config.toml
num_hidden_layers = 11
hidden_size = 256
n_experts = 48
experts_per_token = 2
d_expert = 192
d_shared_expert = 0
hidden_act = "swiglu"
moe_layers = [3, 4, 5, 6, 7, 8, 9, 10]
router_score = "softmax"
normalize_top_k = false
routed_scale = 1.0
balance_loss = 0.0118
balance_bias = false
router_z_loss = 0.0001
init_std_router = 0.035
lr_router = 0.00118
vocab_size = 2048
norm = "rmsnorm"
norm_eps = 1e-06
tie_word_embeddings = false
optimizer = "muon_variant"
learning_rate = 0.0127
beta1 = 0.93
batch_tokens = 131072
max_seq_len = 512
train_tokens = 769000000
max_steps = 5868
dataset = "wikipedia_en"
Below are experts of layer 5 (counted from 0) of a mixture-of-experts language model. Rows are named router (the router's row for the expert) and show model dimensions 0-255. Each number is 500 + 40 x the weight over its row's rms, rounded and kept within 0 to 999. Numbers have three digits each.
After each expert's rows: a language model's description of what the expert responds to. This comes from a sample of Wikipedia text that the model never trained on.

# expert 43
router:545482515488555489469534529470491465558459428486536469456507488500449434537551541508531537521544399568487509440545470563474476517492519560473457461548446477542486431497416424537541544522496551483528469482467488459444481518444458490448471541559514513434495508531453494523540562448494467508524526480446504484529523501474526513500510476495507480607540469506463469507399527512471521519523471558520483505538559456513401442494458528583447532609517445466516493520519476518554479454506520504524488500555541487520549494469485437485529502459463501453498460436487518452453469524545543419457492541437463413543489434493478550415502480532537542541534463466520546479465463598457526445445527454450443497490529530550482547513545525613509476518484546505548506470566505537530514494542500
What it handles: Mid-word pieces like on, un, en, an after a first syllable, as in La-un-ch, Laf-on-taine, M-on-k, plus cities like York, Paris.

# expert 39
router:556492473511500508440565553503493485509466434463521421431490432532438483524518550493596527514606469547548530482511473530506515445496563556485465434499478531528491468543503513493514551479497548523495479477409512552442516459514451466477513541586489514467492486477526592627561513501552481525483472441426517419514512469448483487532430487574465506513506514541460475533515511466489482534484446541513492488580525507471439483556490548527477536614521435446458483519573521540513518466495455489536473515478505467522533491463481460514449485424514456447569459506513480519481431465527548441520520552515428510542467493499415496489541496533522502514540554492458477520498433579493567496448529398518491496486487589533501550488517540502539472568472495468518434521530538475514450516523511
What it handles: Syllables like Ka, Ra, Ha, ja, ka inside Indian, Japanese, Hebrew, Turkish or Slavic names, as in Bai-ju, Tachi-ka-wa, Hapo-el.

# expert 4
router:510504525514568502482468537438533454429487467437463475443491470470494478590554511603536520487550456565453531488573518593474443475504503491483440515490488506616466444466466505461530565519441564488476441487539503443433495533506459505471555474533550576428479524457444495520548503488558460535508539489444423484476478511463484513494504453465532419512486500490468544484439451510505453469446488528482514472501513480464511475467515486495489528523512440497529534515475485492570535433536464488532496495500479481485531603466466516462500470431488469511497476472571512464477454556475540472500453521422449510537482464442477487510415548536540495505585448455451539496416510518437483457445449460548519527445504513593449504511493552503489497586468523556550482495417499514485452541469425
What it handles: Sentence- or cell-opening The, This, He, She, His, especially at the start of table cells, plus some mid-word fragments like Festival.

# expert 40
router:527487423490486474461540512436471500523506445468531470468440489530481514528532465491520514518526409474492507577533510499488521446592521544521443516525494499521465433528424415469514505512503494570400467495487460504487480452474493512496491526518518520413509469454519488533521514488480442598515537471464491508543536482386489480516399442480511434500527528466554482490464446500569453551474486524436505503536559523508478481439467464534509539573489539460442516534473530508580505436555450462552532455492488431566558548516409541464487444471450450471536467478567471512537461477538532441444464483528451456532485494502456497551459530502573512520490541433500550543474515493472545440446457469498471495522442516517505593429568550532524603500494473501543495454488507499445485539520454
What it handles: Mid-word pieces such as is, unt, mp, iz, as in cuisine, cistern, count, plus slash separators in coordinates.

# expert 35
router:530502481504526503468512562476472472542446478440538444464515463517493487534535527565553479523506493532525514500523527548575513473502603509498440436475509507556496519507501484519513518539498555541485439497461458526431431523449480503447587588569489536425494530464463515548553520478521458540546521431477431473512500575502462454518463465548504464574438476584447483535471487457495482500492405548514495498536559503438504494520494525537441554569515444522526496504528554486560489462490460494511479460549477454586584535491479467488383459416482439488481484466543443525510435513489481462511501503472470536510526473452492491498495517532523553583559474478520561536475462566480484492520493401583478415485464556555472508485552479513513537550582537540490514512451563497473455528506466
What it handles: Capitalized words in proper names of places, institutions, and people, such as North, East, University, Street, John, and Theodore Ro-osevelt.

# expert 9
router:476482517458554481538470534518445512531431469471486473459490498504493458564484575486522494553507457532404475568478546511554505506482542510415540503495497453540406413521462455441510493486472509571477470546460433504431415527485504442475541517523459531501480520485497523448509547451507442528557566499505499480532485543464465521499465518565483463558484535492422562509445484521520534492492468460445533549552508542559459515433469501534435546513426506474432471545538493541607518495511487561571515503492524455583568441525451471510507488481485485493569503468524465476473493505552573429431446512498503507566491517472433468538457545485471471509497498466508538473514498566511519392455482477569436502414513522551462564535528575501513537490526586476497488515428502528503481497544486
What it handles: Spelled-out counts like one, two, three, several, plus mid-word pieces after re or di, such as di-oc-esan, re-s-ponses.

# expert 28
router:548507463518487527463541517506469499526509474481503439489514523528491505528542535579567493507585498499457565542578534492531474492512536539414472530517516514508474405530512440528509550552483500496479494426511466529444407509502442392442558523511464488518476471416501497525489528475499475555541551459517485484548533542469538510591500403551538460499508546517518557523473483467560452533567455527423559486557561445432471483460467428507514554510510473488525531480531546529525544481483450548475503458521550460499541578480511446500506426481486469458537525482543415514454484496524522419477493509458448524535526530475419512523507581502518457494599482441525544514486414554468497497451491487516517453517513534566443551491544445546474537585511526498543516509446535444475532495468448
What it handles: Word starts in biographical prose after his/her/the, such as re-tirement, able, Career, life, father, elder.

# expert 0
router:513535500515527575466509510464504466505483466472462508433510444517426461517511534515565578495537488536469546523476495509548494457508528497407441495433512544434470510570498512472538495430484509522531520473510456519491473472451413476439569540491426548532485501436539541460516545504588496504476485438462457443522466518474453452490485459558487465537486504573452508491410370418535444447525499527483516568540501467531467515447454473500468518497457406498494536522511571484537557509476452519525433453429509471592506514461550535437418499489509481495533460427518507522460487610514500461501422529492448507517452492473445495492474489582529486506499478518539477494430538500487515522484453465584496463459496486481474528436543460479472574550532508467495456463514554453451481484530514
What it handles: Word-internal syllables ending in a, like ra, na, ga, ka, in names and words such as Tournament, Israeli, Austria, Entertainment.

# expert 37
router:531474485470519486412517552453469490518493541506458470507491452486569512518570565547557482514504463493522549545522505575489459453569531513420459526469500531568488444555483430461576529519476545533479500492499463500477416505423461495462526543580479501492496490482499536483553563510534464500514532466478455454540522503464541480564440500499552483592529502483426490522490464424545484474450475527460481531540519507406561498441495458535503566556466484461448503548479582498494535463547490519441486516514528501581531610458510480509520418473420444450533513492552497558459527506545537537451515482508473477499503464473433492461469482497561439487515489438560536505481467502484516452392442493517519469441559514553459505489545536511491546530485532499602447513448559506439518487509445
What it handles: Word-initial or mid-word stems of verbs and nouns, often st, such as co-st, demon-st-ration, inter, served, sign, consider, continu.

# expert 21
router:542516555466513490448495525460514503562505500483499461450500471426525524462485523483533497514546507540469466532519540515572506504532498483406423439517501554489440416526493478504498533572444477510450528494467430512476501590470482449515523512523471581488455480475470458545547477450576395533573515435466449448476519535457417508479474426517537416590477504500474513578445495504507468526519440506480589531510550515524491489458562489541500524516510414486492502490513503540497497448502483568525480472492494486576467521520485460479442401451446470486491456489489498536445387540525529500448431492541423481550448520429488517491511540505478469594511475475476498512474490469437539460527540466561496427451526540495473571449482510536509553457550474453498488489523538440505533509564510
What it handles: Single vowel or short pieces ending or inside names and words, such as Hall-e Berry, grill-e, stor-e-ys, Lai Tung-kw-o-k, Bachch-an.